Experts of a small language model: 392M tokens.
Below are experts of layer 2 (counted from 0) of a mixture-of-experts language model. Rows are named router (the router's row for the expert), down (a neuron's output weights, with its number) and show model dimensions 96-127. Each number is 50 + 10 x the weight over its row's rms, rounded and kept within 0 to 99.
After each expert's rows: a language model's description of what the expert responds to; "raises" lists some tokens whose logits its average output raises strongly, later layers aside. This comes from a sample of Wikipedia text that the model never trained on.

# expert 4
router:43 52 48 61 76 61 65 40 29 46 42 67 37 49 51 72 39 37 56 45 40 49 63 60 45 50 48 35 48 51 47 63
down0:50 52 49 63 76 43 59 51 67 64 46 29 69 42 58 54 54 50 47 48 46 48 58 45 39 52 45 58 53 51 38 44
down1:41 50 52 51 56 47 60 60 51 68 38 35 45 39 51 58 60 44 62 40 41 47 43 40 40 47 52 50 37 60 48 39
down2:61 51 52 49 41 57 63 50 58 47 33 43 59 54 54 55 41 44 48 49 47 46 45 64 62 50 45 62 46 57 45 49
down3:52 33 30 45 54 57 76 48 29 46 53 47 37 45 49 48 70 46 45 57 39 24 40 39 52 42 40 61 48 41 59 44
down4:49 52 53 50 52 50 54 49 47 48 48 45 48 52 61 54 56 53 43 51 56 50 48 47 47 46 51 42 50 47 47 53
down5:40 55 49 52 50 67 63 42 36 28 57 53 40 58 48 46 54 52 37 42 42 57 48 55 46 39 37 48 67 29 45 36
down6:56 44 49 50 38 53 49 50 57 46 54 52 52 56 46 50 49 49 55 47 47 49 55 49 50 54 51 58 48 42 46 50
down7:44 43 57 48 37 48 26 38 46 56 19 48 48 30 46 58 53 54 53 60 31 53 46 53 53 64 35 18 50 50 64 32
down8:51 42 36 51 47 47 58 49 33 53 52 47 58 35 52 57 64 55 45 43 24 41 47 54 46 45 71 48 47 54 25 58
down9:48 32 49 58 38 57 48 34 60 63 53 44 55 37 43 57 53 53 56 32 48 38 52 57 40 53 66 38 60 34 49 45
down10:49 32 40 44 58 52 62 55 49 41 62 60 47 64 44 26 55 51 54 64 58 43 55 54 42 44 39 59 51 44 53 42
down11:48 42 45 46 56 33 46 48 56 51 62 41 45 49 48 56 48 66 47 33 43 32 55 63 47 48 38 55 51 35 41 24
down12:65 34 50 66 52 42 66 45 45 56 50 50 68 47 39 55 43 37 52 49 37 47 44 66 54 50 64 45 52 36 54 59
down13:59 46 36 48 67 43 38 41 45 59 66 47 51 48 57 52 55 66 49 42 43 42 49 56 39 43 63 44 46 53 56 47
down14:59 48 50 48 52 66 32 47 47 28 49 48 47 49 57 48 42 46 43 33 40 48 64 33 52 41 74 83 61 51 34 50
down15:52 55 55 50 47 68 58 51 47 50 50 43 59 57 47 46 46 63 54 54 37 48 43 37 57 64 66 43 54 30 45 55
down16:51 51 60 50 54 43 39 57 55 69 53 71 50 63 51 46 72 52 63 63 49 52 57 46 59 60 34 51 58 40 49 47
down17:50 39 55 50 38 47 42 60 38 73 46 59 54 49 54 18 43 49 50 54 44 60 40 55 53 47 47 41 61 43 66 59
down18:43 28 61 51 43 43 38 38 40 44 50 49 51 62 48 47 35 42 37 53 59 56 47 35 58 36 56 40 47 55 41 60
down19:65 52 64 72 65 41 31 64 56 66 55 25 52 36 58 33 46 54 56 48 61 59 40 63 52 61 41 63 40 53 58 44
down20:46 29 49 64 42 57 49 54 76 47 59 63 46 55 54 62 37 55 39 67 75 35 49 57 53 63 37 46 60 53 51 42
down21:42 58 54 71 26 63 55 52 49 48 48 58 42 66 66 38 44 46 38 41 40 52 46 52 55 56 66 45 47 55 43 63
down22:31 30 29 48 39 63 56 43 57 50 34 48 51 57 44 59 46 42 53 72 52 32 60 46 40 56 66 44 79 45 69 45
down23:45 74 62 58 68 42 49 49 46 56 46 39 52 44 51 52 62 51 48 52 42 72 53 57 45 48 43 47 53 39 43 58
down24:40 55 49 43 29 37 46 49 71 40 46 40 47 22 51 36 45 64 45 49 54 49 52 56 45 45 57 60 44 56 55 59
down25:51 34 50 57 34 49 33 36 56 35 37 53 49 35 54 47 36 59 50 50 34 47 57 65 41 32 48 45 45 53 65 28
down26:61 40 38 50 51 52 57 44 42 31 53 56 60 70 59 49 25 63 33 35 54 45 53 57 38 39 39 40 50 58 64 47
It responds to: Paragraph breaks, name endings. Double line breaks after a sentence before a heading or new paragraph, and closing pieces of proper names like Barn-et, Fall-on, Clay-more.
raises: "====", "==", "The", "===", "==History==", "A"

# expert 17
router:56 44 59 49 69 54 54 51 38 48 48 58 34 47 38 66 30 43 51 53 50 50 50 61 50 49 38 39 55 65 64 56
down0:59 54 32 61 38 72 69 57 29 58 51 64 52 49 52 57 34 65 52 66 53 57 61 48 53 50 57 46 44 58 51 63
down1:47 47 52 34 27 48 50 53 39 48 49 50 61 57 45 54 75 36 54 17 37 27 46 43 43 49 42 47 49 44 63 33
down2:32 53 41 73 59 55 37 61 41 57 63 46 52 42 47 58 58 45 49 50 53 54 53 42 62 50 41 23 56 45 66 40
down3:31 48 50 54 50 57 49 49 43 61 38 65 60 69 51 54 49 57 36 55 58 37 37 41 49 44 41 39 57 44 62 51
down4:43 69 52 41 53 63 63 52 62 80 46 53 64 36 43 47 25 49 58 66 67 60 61 38 57 52 50 42 68 56 61 45
down5:41 51 41 34 60 47 47 44 60 65 44 58 56 29 59 40 53 33 60 52 64 43 66 45 51 55 39 48 41 56 42 36
down6:49 31 43 55 32 47 39 58 56 44 54 68 42 45 42 47 27 61 63 61 53 53 52 42 38 48 45 54 51 58 56 46
down7:57 44 45 46 50 54 52 46 59 49 67 55 51 31 43 60 76 60 36 40 34 58 56 33 44 49 41 57 54 47 57 37
down8:62 36 61 53 40 45 36 40 48 57 37 35 55 58 66 46 40 48 60 50 62 55 43 34 44 41 69 44 57 55 45 61
down9:51 47 61 53 47 52 57 42 31 44 48 63 61 54 48 58 55 54 62 52 50 39 37 48 49 73 47 46 56 37 53 48
down10:44 65 48 55 45 60 42 58 58 53 37 40 59 51 52 46 50 41 40 49 65 57 42 47 44 53 41 60 35 57 67 55
down11:39 34 63 56 62 57 53 50 62 66 45 42 66 63 42 47 37 49 37 64 53 41 42 50 54 44 78 42 50 50 48 58
down12:45 57 36 44 53 37 38 45 51 43 58 59 69 66 30 54 58 53 70 54 40 58 43 48 37 53 47 43 38 40 37 47
down13:55 59 66 53 56 44 64 62 36 50 64 54 48 65 49 56 56 47 50 49 56 57 62 37 35 23 71 73 60 53 45 23
down14:43 40 50 48 46 59 40 64 73 70 24 45 54 67 50 48 31 50 49 43 49 74 57 46 45 53 71 29 52 34 49 37
down15:45 36 45 54 48 51 40 34 21 52 36 42 50 62 49 53 33 44 57 34 57 45 30 44 50 38 60 32 51 54 59 37
down16:60 49 51 61 59 54 43 49 65 51 37 55 49 55 26 52 43 63 51 53 67 53 62 31 57 50 48 71 53 51 65 37
down17:67 38 65 41 46 48 55 50 51 45 52 50 56 53 49 59 51 44 45 49 47 45 39 32 45 48 38 60 50 52 41 64
down18:42 50 55 52 50 41 53 65 57 53 47 34 48 31 47 39 33 52 46 71 59 51 61 63 60 43 32 52 51 63 44 59
down19:63 45 55 50 26 48 58 46 37 38 28 54 46 51 42 56 46 58 43 54 54 62 62 43 63 61 37 63 38 57 38 40
down20:45 83 44 62 49 53 63 52 55 75 48 43 62 57 72 48 42 62 38 42 54 50 66 35 54 60 58 59 51 61 67 48
down21:65 51 62 48 38 59 37 44 30 64 56 40 47 38 41 47 51 48 67 51 45 54 63 57 55 41 69 42 55 56 57 52
down22:52 52 61 47 41 43 39 45 50 49 41 39 51 54 73 43 58 70 57 44 61 46 35 66 33 46 60 50 43 54 55 58
down23:45 62 44 51 41 56 44 62 61 41 59 56 45 33 50 58 49 52 53 46 53 58 43 66 57 57 40 26 46 39 61 52
down24:45 55 51 52 67 51 34 54 47 49 54 36 50 78 44 41 26 58 47 66 55 52 66 59 51 48 62 44 47 58 42 50
down25:44 36 48 53 39 33 39 54 60 46 36 56 52 50 47 63 36 59 44 51 41 58 46 44 45 52 37 33 51 37 55 51
down26:52 68 40 52 62 65 52 45 46 45 42 48 40 64 41 45 63 54 60 52 58 36 46 40 39 50 40 37 62 38 40 40
It responds to: Name starts, capitalized words. Second pieces of first names after one capital letter (B-art, N-aj, B-ud), and capitalized title words like Earl, Mount, Golden.
raises: "er's", "er, ", " had"

# expert 5
router:46 46 49 56 46 54 73 51 31 61 46 54 48 57 45 69 43 45 56 50 52 50 66 46 54 61 44 40 51 55 57 54
down0:59 55 39 57 80 52 47 51 53 60 47 64 55 48 38 62 59 48 51 39 45 45 40 64 54 49 45 50 48 29 49 37
down1:53 49 42 37 75 47 40 43 53 51 53 58 53 39 42 52 47 34 47 57 52 41 47 60 60 35 45 66 49 50 50 47
down2:45 63 64 58 43 41 51 52 46 56 47 40 35 34 54 51 40 36 49 49 46 55 47 44 68 70 44 52 57 47 47 43
down3:56 49 54 41 45 33 49 76 47 52 44 48 61 52 55 60 49 40 66 55 55 63 53 36 55 38 28 64 49 36 48 42
down4:61 47 47 42 51 36 70 62 68 55 57 44 65 53 45 56 46 58 47 60 41 39 37 56 37 52 61 70 60 53 46 51
down5:35 36 39 65 46 32 58 64 82 36 61 58 55 54 37 54 42 50 42 55 54 50 47 40 56 51 58 51 45 56 58 57
down6:49 52 54 49 35 60 50 46 47 39 59 62 48 49 61 59 63 50 69 64 35 49 57 43 39 34 35 58 64 42 59 34
down7:59 57 39 52 35 54 52 49 52 55 48 38 53 53 38 53 48 68 67 63 62 41 39 42 53 34 66 61 52 43 57 42
down8:46 65 45 43 35 66 53 51 38 38 31 48 57 21 55 48 40 50 60 48 65 42 45 58 46 56 53 54 72 41 60 49
down9:58 45 50 35 42 56 41 57 36 36 57 45 43 49 56 50 48 47 50 35 53 57 54 54 42 34 43 56 46 35 51 29
down10:56 53 59 54 44 45 50 48 59 65 51 64 51 44 35 45 55 50 57 53 48 46 43 58 44 49 59 49 61 61 59 44
down11:72 46 42 50 24 64 54 50 49 38 49 43 55 30 44 64 52 46 59 43 55 60 43 59 59 34 49 36 73 51 66 34
down12:41 55 61 40 40 56 52 53 39 41 73 36 61 40 58 59 48 56 52 56 55 54 38 54 49 49 43 50 64 58 47 63
down13:53 59 49 54 67 53 56 34 56 58 62 52 29 54 47 46 55 59 48 43 49 26 60 55 50 44 53 45 52 48 58 69
down14:38 63 39 48 34 60 51 57 51 43 56 53 47 42 48 56 55 49 74 54 47 28 41 51 56 55 45 61 73 61 72 42
down15:56 52 49 39 82 43 73 39 59 49 63 51 47 50 38 56 47 50 50 62 39 43 55 37 51 63 50 65 64 41 57 47
down16:38 47 44 52 59 59 52 49 49 48 60 66 43 48 60 46 53 51 42 47 51 57 44 62 51 38 64 52 49 66 29 62
down17:34 54 50 47 54 46 40 39 63 61 71 62 61 62 51 40 60 50 40 49 47 63 39 32 77 42 60 45 39 61 49 43
down18:39 33 42 45 44 51 56 73 37 43 57 66 39 73 49 50 50 50 45 41 56 54 46 55 43 32 44 54 56 61 38 38
down19:40 63 39 55 59 46 50 52 48 56 47 51 47 41 65 52 46 65 40 51 55 43 52 46 71 40 41 50 46 47 58 57
down20:42 42 48 55 41 56 49 52 53 55 37 58 40 54 36 35 35 45 60 48 52 55 68 46 65 47 62 63 67 46 66 35
down21:56 66 39 36 42 57 33 38 55 59 49 42 66 46 53 47 44 55 46 69 53 61 50 62 58 31 58 31 32 41 42 63
down22:64 61 36 44 59 56 45 49 51 48 52 50 55 32 46 66 39 38 46 51 51 48 52 52 53 36 59 41 36 54 54 50
down23:52 51 54 43 60 60 63 41 47 51 58 47 48 50 49 47 43 50 52 42 42 42 56 54 52 64 29 45 42 41 52 81
down24:55 44 46 38 37 56 58 62 41 53 43 31 45 34 60 42 47 57 47 45 58 70 59 52 67 63 52 58 47 63 43 56
down25:54 60 55 54 50 58 64 37 64 38 65 33 43 38 56 61 60 44 46 57 51 54 53 55 34 46 26 54 53 48 58 50
down26:58 42 48 44 45 58 52 59 44 48 49 60 56 30 45 70 51 44 39 52 48 34 43 41 70 53 51 32 45 59 40 43
It responds to: Wiki heading markers. Closing == and === of section headings right after the title word, plus stray sentence periods and table-cell fragments.
raises: " found in", "ides", "\n\n", "- Species"

# expert 14
router:44 40 60 50 40 59 68 56 41 43 72 53 43 54 61 58 45 50 50 63 48 53 69 66 45 45 62 42 34 53 54 51
down0:49 42 43 44 58 55 41 41 60 51 42 53 48 44 44 62 39 54 34 55 42 46 54 62 61 53 40 48 56 40 38 64
down1:42 49 43 64 68 49 47 42 44 56 39 61 46 40 40 52 37 44 49 54 51 49 56 43 43 35 31 37 60 69 45 49
down2:57 53 41 61 75 43 49 44 42 51 43 59 64 48 42 53 60 56 68 35 51 56 56 49 51 32 15 41 51 61 61 49
down3:49 55 54 49 00 50 54 46 40 50 47 49 48 49 64 45 46 45 49 51 56 56 53 41 46 52 55 41 50 52 47 49
down4:56 50 47 58 18 53 46 44 54 60 33 40 44 51 39 44 53 59 70 57 55 52 38 50 34 36 78 46 59 47 55 58
down5:50 35 44 61 59 55 48 49 51 39 30 39 50 48 45 42 60 50 38 58 34 42 77 29 43 47 41 61 45 41 60 51
down6:41 47 56 48 61 66 54 47 50 50 53 44 41 48 47 33 60 38 54 48 50 48 62 46 63 60 42 64 49 39 60 51
down7:46 43 58 46 79 53 44 38 34 55 52 54 39 50 53 46 55 40 53 45 42 41 43 45 42 49 19 43 45 57 56 43
down8:46 30 45 55 59 59 73 40 63 48 47 45 46 57 48 50 62 53 51 63 46 44 58 49 56 51 62 57 37 50 64 38
down9:53 49 38 48 57 44 46 60 46 56 42 69 42 52 48 57 31 45 32 39 55 45 53 50 50 50 07 51 57 62 45 56
down10:55 52 45 43 90 41 40 53 56 41 47 57 41 60 38 56 53 46 40 41 46 51 62 54 43 44 39 57 52 46 54 41
down11:35 38 52 57 26 59 64 46 31 44 51 46 63 50 73 44 65 53 40 48 42 54 52 45 53 52 50 43 43 45 43 54
down12:52 45 45 60 78 60 56 32 40 58 56 51 68 53 52 47 55 44 49 49 57 33 57 32 60 61 20 59 38 48 56 56
down13:57 50 42 69 42 50 47 58 52 42 41 58 22 39 39 52 44 54 35 43 76 59 53 56 42 64 45 59 46 32 53 48
down14:45 67 63 42 23 71 52 49 44 61 57 39 53 46 66 49 64 49 27 53 22 57 49 60 46 73 60 55 45 62 56 49
down15:54 59 65 62 37 72 38 58 49 49 56 53 50 40 59 55 51 49 60 54 48 37 49 51 51 62 75 50 56 51 73 51
down16:52 47 52 61 44 55 39 69 45 59 63 48 44 46 35 57 30 35 55 45 57 57 25 71 43 56 45 72 60 47 51 72
down17:42 35 60 59 62 57 52 46 61 49 36 49 42 45 53 53 54 52 81 44 40 43 61 63 43 54 36 53 56 67 41 50
down18:55 60 62 60 24 51 45 51 44 48 45 38 50 51 42 31 60 47 46 73 33 63 40 52 49 55 62 44 29 49 45 51
down19:50 51 43 36 87 59 52 45 64 53 47 66 52 50 43 72 53 49 55 34 55 32 40 58 57 44 27 55 62 53 52 42
down20:59 45 64 44 57 57 51 45 54 56 37 39 57 70 77 55 44 46 63 52 50 58 43 42 38 48 59 38 42 54 63 64
down21:43 51 46 54 69 48 54 61 44 48 41 35 56 61 67 64 53 56 34 50 58 51 52 43 52 38 47 43 49 48 46 55
down22:40 55 66 51 57 74 43 41 58 48 49 39 57 51 52 66 45 47 48 69 33 56 43 56 48 39 77 58 51 54 71 61
down23:54 53 34 32 58 47 53 62 60 29 46 41 55 76 36 52 38 43 65 50 50 61 62 63 53 48 52 59 55 53 46 53
down24:52 65 42 63 54 40 59 33 43 43 42 58 28 51 43 46 42 45 50 54 62 56 61 50 44 47 45 56 54 51 45 51
down25:62 49 42 44 99 61 52 58 56 47 53 50 57 51 53 43 59 61 47 58 61 48 45 41 59 30 35 50 49 54 51 52
down26:45 61 54 41 65 53 48 45 52 69 59 53 57 54 69 43 38 35 57 62 40 41 53 59 50 47 47 67 60 47 38 55
It responds to: Sentence-ending punctuation. Word endings fused with a period or comma that close a sentence or clause, like do-or., mang-a., , and, , but.
raises: " There", " He is", "\n\n", " He also", " He then", " Despite"

# expert 3
router:57 41 51 64 66 47 62 46 33 43 55 53 44 45 50 70 44 37 45 52 53 54 72 52 56 51 58 26 44 48 59 57
down0:51 48 49 48 41 48 46 59 46 38 40 50 57 48 35 55 47 63 47 65 53 64 66 55 55 49 46 41 62 35 58 43
down1:54 51 50 57 49 52 63 61 65 49 25 66 40 50 53 58 52 50 52 68 42 49 38 58 49 37 38 63 37 49 44 44
down2:53 44 52 51 68 52 44 47 60 59 56 50 53 53 53 52 47 63 45 35 48 27 52 34 51 62 49 53 77 64 36 66
down3:35 44 46 40 46 64 63 35 55 35 37 55 44 64 56 57 52 57 50 42 58 42 45 80 29 42 58 49 54 58 45 26
down4:51 51 51 53 55 47 53 51 53 41 39 36 48 27 73 57 69 54 50 34 39 40 29 41 26 48 47 52 54 26 20 41
down5:40 42 39 59 43 44 61 48 53 63 64 58 57 52 37 58 39 46 63 64 29 51 36 32 72 52 56 47 64 61 48 40
down6:56 53 55 60 70 37 51 39 45 55 64 54 49 40 55 63 40 66 61 37 51 37 59 56 64 57 45 31 39 35 33 48
down7:37 44 48 54 52 48 52 65 47 52 78 56 66 53 47 57 50 51 46 39 54 35 44 42 54 49 70 47 68 59 43 47
down8:52 54 61 42 47 58 34 62 55 50 41 55 62 49 52 54 26 65 55 59 47 50 67 54 50 29 50 44 65 67 51 46
down9:47 42 53 71 52 48 39 46 47 38 68 32 36 48 51 51 59 46 55 53 40 31 52 62 42 38 65 63 46 63 58 66
down10:58 52 52 35 58 55 32 42 50 59 32 53 59 79 55 53 38 52 29 53 46 50 53 40 48 54 39 41 62 64 61 55
down11:45 38 53 70 68 57 44 49 67 56 57 46 60 53 57 35 57 31 47 35 60 46 44 47 45 51 68 55 46 57 50 46
down12:44 49 55 35 57 55 48 36 60 54 53 60 58 54 56 59 56 40 45 39 38 60 39 38 49 57 55 21 63 49 47 49
down13:46 52 36 52 38 60 53 53 36 61 62 53 58 38 27 64 58 56 52 48 58 40 36 51 55 38 46 44 54 30 56 32
down14:58 47 64 55 38 53 42 36 40 39 54 42 34 54 52 45 38 33 50 50 51 57 48 51 68 57 47 61 37 55 49 47
down15:49 42 57 51 57 46 53 64 65 40 66 51 60 36 56 62 45 54 54 24 51 51 40 58 37 41 40 75 40 43 64 50
down16:62 64 52 49 64 44 46 55 50 37 48 52 57 50 61 48 75 42 39 36 54 55 57 33 40 26 34 49 40 42 52 41
down17:56 59 47 30 34 34 42 54 52 60 72 50 48 37 58 46 63 53 62 39 35 47 65 44 59 51 40 39 41 51 58 44
down18:38 51 37 50 35 61 57 33 39 60 56 56 47 58 50 50 56 49 36 43 53 44 65 46 49 56 54 28 69 50 64 56
down19:53 44 59 45 32 61 56 26 52 53 50 43 54 60 50 47 48 62 66 54 63 56 46 34 71 49 50 34 49 51 48 37
down20:42 56 57 46 45 59 56 34 42 46 43 40 49 44 50 64 41 47 41 48 48 69 54 54 43 58 25 62 46 47 54 57
down21:55 41 50 56 37 55 42 52 53 39 33 48 67 58 50 57 43 40 49 50 53 50 53 52 53 60 50 44 40 49 47 47
down22:63 64 45 42 49 44 60 50 62 49 57 31 57 39 51 73 51 42 50 63 59 40 49 46 52 50 44 44 52 44 67 45
down23:52 63 49 35 75 49 47 48 63 47 63 46 35 45 55 53 68 41 40 47 41 47 45 45 58 32 43 31 50 50 55 57
down24:35 47 55 35 53 50 57 33 56 64 61 52 50 56 42 54 60 56 55 16 42 32 49 42 52 52 40 31 45 61 51 51
down25:56 43 62 47 38 65 48 41 48 43 56 35 54 48 54 66 58 62 60 56 43 54 38 44 60 43 52 28 50 46 65 53
down26:54 55 67 65 62 38 43 71 77 51 58 47 38 68 36 40 63 38 60 46 54 33 56 61 34 32 46 39 48 47 38 50
It responds to: Word-final name fragments. Final pieces of foreign or unusual names and year digits, e.g. Sado-e, Tro-ie, Wey-l, 1-923, Har-em.
raises: "ence", "ro", "ines", "house", "wood"

# expert 25
router:43 41 42 59 46 70 70 40 43 63 63 48 36 37 31 59 34 56 51 44 60 55 65 61 58 56 70 53 47 44 49 39
down0:49 43 53 57 36 43 48 60 67 59 58 39 49 52 54 49 49 47 80 73 49 49 70 58 47 36 54 72 63 66 57 48
down1:75 54 47 57 65 65 53 85 49 51 39 66 51 55 57 58 55 44 43 47 68 59 51 46 64 43 19 40 47 51 36 47
down2:66 67 57 38 49 38 37 44 54 45 51 39 49 55 51 58 39 41 57 76 43 51 50 54 40 42 43 27 39 67 51 45
down3:55 51 59 49 78 75 48 59 60 58 43 58 61 34 45 48 63 42 58 48 40 45 53 41 52 54 52 37 41 62 62 51
down4:41 57 61 49 47 45 51 59 40 57 42 42 39 71 52 40 53 63 30 36 64 44 54 73 50 43 34 47 52 56 57 45
down5:50 36 61 53 63 45 57 57 52 55 48 58 32 33 56 48 45 30 44 58 53 38 62 54 58 49 08 36 61 61 37 67
down6:37 56 51 53 23 52 54 54 38 54 45 45 49 56 55 45 51 40 31 25 49 40 49 57 38 53 66 70 35 46 61 34
down7:34 53 59 43 30 43 33 34 49 65 46 44 42 45 50 45 43 52 41 46 38 49 36 64 70 48 80 51 58 30 53 48
down8:55 42 53 56 30 51 44 49 31 66 53 53 56 62 51 51 41 47 38 28 62 49 49 37 34 58 88 44 59 55 47 40
down9:45 72 42 52 10 44 34 66 54 55 50 57 60 43 66 49 55 54 44 31 53 56 49 79 49 59 45 55 40 46 43 44
down10:43 50 49 54 63 41 50 49 49 47 63 54 43 58 45 52 50 53 49 46 37 51 54 55 43 54 47 59 56 48 54 58
down11:49 47 50 51 22 68 60 20 70 31 23 50 58 49 53 63 53 52 33 48 40 51 54 37 41 57 66 49 31 51 52 38
down12:75 55 55 43 48 48 50 56 29 61 55 60 52 45 73 55 44 43 39 66 51 62 49 46 55 58 31 48 37 63 40 42
down13:44 43 41 54 51 38 54 39 59 43 52 51 52 56 33 36 36 57 45 40 52 55 43 44 57 53 68 50 43 40 50 42
down14:50 45 56 22 88 28 38 49 40 31 48 67 39 54 53 54 42 47 70 56 59 56 51 45 47 62 58 49 47 34 43 49
down15:65 68 46 49 82 53 46 56 62 54 58 57 51 35 51 41 68 35 60 51 56 45 49 59 48 47 24 64 21 44 38 69
down16:58 57 54 45 22 42 39 62 43 41 61 31 34 43 55 53 64 41 68 29 50 50 58 53 40 58 66 64 48 45 56 40
down17:51 64 57 66 24 48 56 57 52 52 38 50 51 47 65 46 71 58 44 31 43 53 50 45 41 50 65 33 51 43 44 42
down18:48 69 41 72 32 44 29 56 69 56 43 40 51 45 58 54 55 52 46 59 56 51 54 67 64 52 39 56 55 56 44 52
down19:64 50 60 56 88 53 52 35 43 58 46 67 43 59 53 18 42 58 53 56 55 50 49 69 51 39 60 55 38 53 46 51
down20:53 54 80 43 07 57 55 48 52 38 42 26 46 61 46 38 36 40 56 28 51 60 51 44 39 59 72 62 59 40 60 48
down21:57 42 45 48 47 72 38 53 64 65 48 65 37 33 46 42 55 62 64 67 45 45 46 69 52 60 38 55 47 47 50 43
down22:40 47 39 61 47 56 49 43 44 46 68 45 38 32 52 51 41 48 33 61 56 49 42 81 38 34 40 57 36 66 45 30
down23:50 40 45 55 63 55 50 58 74 45 42 57 47 48 47 64 58 42 45 54 48 57 45 56 46 54 13 54 41 46 43 65
down24:38 42 52 50 40 53 50 47 39 56 65 52 63 54 50 53 55 56 37 48 56 41 56 67 59 52 58 36 63 48 65 55
down25:45 50 43 55 54 47 48 54 36 45 52 49 37 53 36 44 50 39 50 60 60 52 49 39 56 50 24 71 59 33 63 49
down26:58 43 55 61 66 61 49 61 50 37 41 64 41 49 61 50 59 48 57 61 41 40 49 45 37 46 59 44 48 46 40 58
It responds to: Past-tense main verbs. Main action verbs right after a subject or "to", such as made, began, revealed, discovered, maintain, designed.
raises: " some", " the ", " them", " the first", " the b", " the p"

# expert 30
router:50 46 45 62 54 61 76 44 47 50 49 64 40 45 57 64 49 49 48 52 57 71 66 65 46 52 43 39 35 55 46 52
down0:53 61 57 50 34 53 48 53 52 53 62 47 60 52 64 43 60 52 67 47 40 68 24 55 53 39 54 39 46 43 57 51
down1:51 51 69 62 39 49 43 46 43 40 44 63 51 39 42 36 53 50 55 45 63 44 46 58 66 50 46 44 56 46 46 38
down2:44 53 43 55 51 52 45 56 54 40 35 37 50 63 67 42 55 71 46 39 41 46 52 50 56 37 30 60 64 50 52 45
down3:42 63 46 42 53 59 48 44 38 41 48 57 62 52 32 45 57 60 42 51 57 33 50 20 39 42 50 48 44 50 45 57
down4:56 41 35 61 57 47 57 39 65 39 51 47 44 53 67 47 54 52 46 64 45 46 68 38 47 64 47 63 49 51 57 45
down5:47 50 51 48 45 44 66 51 34 42 46 39 66 51 42 60 47 45 49 55 62 50 34 45 29 46 52 55 42 40 65 66
down6:48 56 39 53 47 51 33 46 52 56 54 45 52 41 48 53 55 59 41 61 60 54 63 57 43 51 59 75 58 54 59 39
down7:53 54 57 39 42 64 58 33 34 72 53 53 45 49 53 58 36 59 57 43 49 57 62 65 31 34 56 40 52 47 34 57
down8:48 50 52 58 64 41 38 45 48 61 45 30 45 66 42 53 52 59 56 47 37 43 63 69 46 41 64 20 43 55 47 58
down9:36 52 76 34 51 53 39 48 57 51 48 53 75 44 56 33 53 56 48 47 48 48 50 55 45 48 47 42 55 62 42 48
down10:57 57 49 68 58 58 62 36 56 62 43 45 53 36 45 45 47 57 31 47 70 67 44 63 39 44 46 39 65 44 37 23
down11:43 61 43 42 36 57 57 54 37 65 72 57 76 72 47 51 57 54 57 55 57 40 50 33 46 49 50 38 59 42 37 51
down12:38 74 51 56 81 36 48 60 37 45 33 52 59 61 49 56 58 42 43 61 52 47 54 57 54 49 40 22 47 40 47 37
down13:39 46 54 53 47 53 41 40 66 44 43 59 39 49 54 43 53 48 51 46 52 49 60 59 61 52 68 56 59 49 52 55
down14:61 65 49 46 64 42 40 48 38 34 33 47 57 54 65 66 63 52 38 49 64 33 51 45 51 52 50 44 56 50 27 57
down15:44 44 48 62 44 47 52 54 37 54 46 59 31 47 53 57 31 39 53 50 54 47 41 49 58 38 64 38 61 35 47 48
down16:39 57 57 58 62 31 48 54 60 40 56 49 38 51 36 49 41 31 59 44 67 54 41 59 56 44 54 50 41 56 42 64
down17:47 41 56 53 54 39 49 45 56 72 56 58 62 52 51 52 46 53 38 70 49 53 45 54 59 45 62 52 67 48 38 56
down18:47 42 37 66 56 54 56 45 47 34 61 43 70 36 43 48 62 40 48 47 43 50 54 54 60 53 45 52 62 51 62 46
down19:51 37 54 49 26 49 50 78 43 51 59 53 64 49 40 72 63 53 65 33 44 54 47 62 59 65 64 57 62 47 53 46
down20:40 39 40 28 45 55 66 27 57 50 58 47 55 45 55 50 57 57 45 76 41 45 43 72 57 50 41 43 37 47 50 51
down21:56 63 58 41 55 40 24 53 39 48 42 57 58 45 60 67 41 61 63 39 46 63 51 42 51 49 48 44 64 64 40 62
down22:55 54 57 65 62 47 46 55 58 63 52 44 66 38 42 54 66 48 44 42 50 46 34 31 26 42 38 34 54 58 40 49
down23:33 49 40 62 32 43 65 48 46 62 49 56 53 71 45 62 55 47 48 51 56 46 54 40 75 35 52 51 69 39 65 44
down24:45 54 48 54 62 43 62 40 60 54 59 52 37 62 39 39 31 52 53 46 57 52 76 42 37 54 44 46 45 53 48 56
down25:46 53 50 57 59 45 42 51 64 42 45 62 60 50 50 58 49 50 53 60 59 41 48 40 59 39 49 41 40 35 51 53
down26:45 42 38 61 56 52 49 56 63 39 66 64 65 51 49 48 45 46 44 51 64 39 52 42 51 43 45 52 54 48 60 60
It responds to: Punctuation and word continuations. Periods, commas, dashes, degree and coordinate marks, plus second pieces of words after a P or W, e.g. P-olio.
raises: "ased", " other", "ac"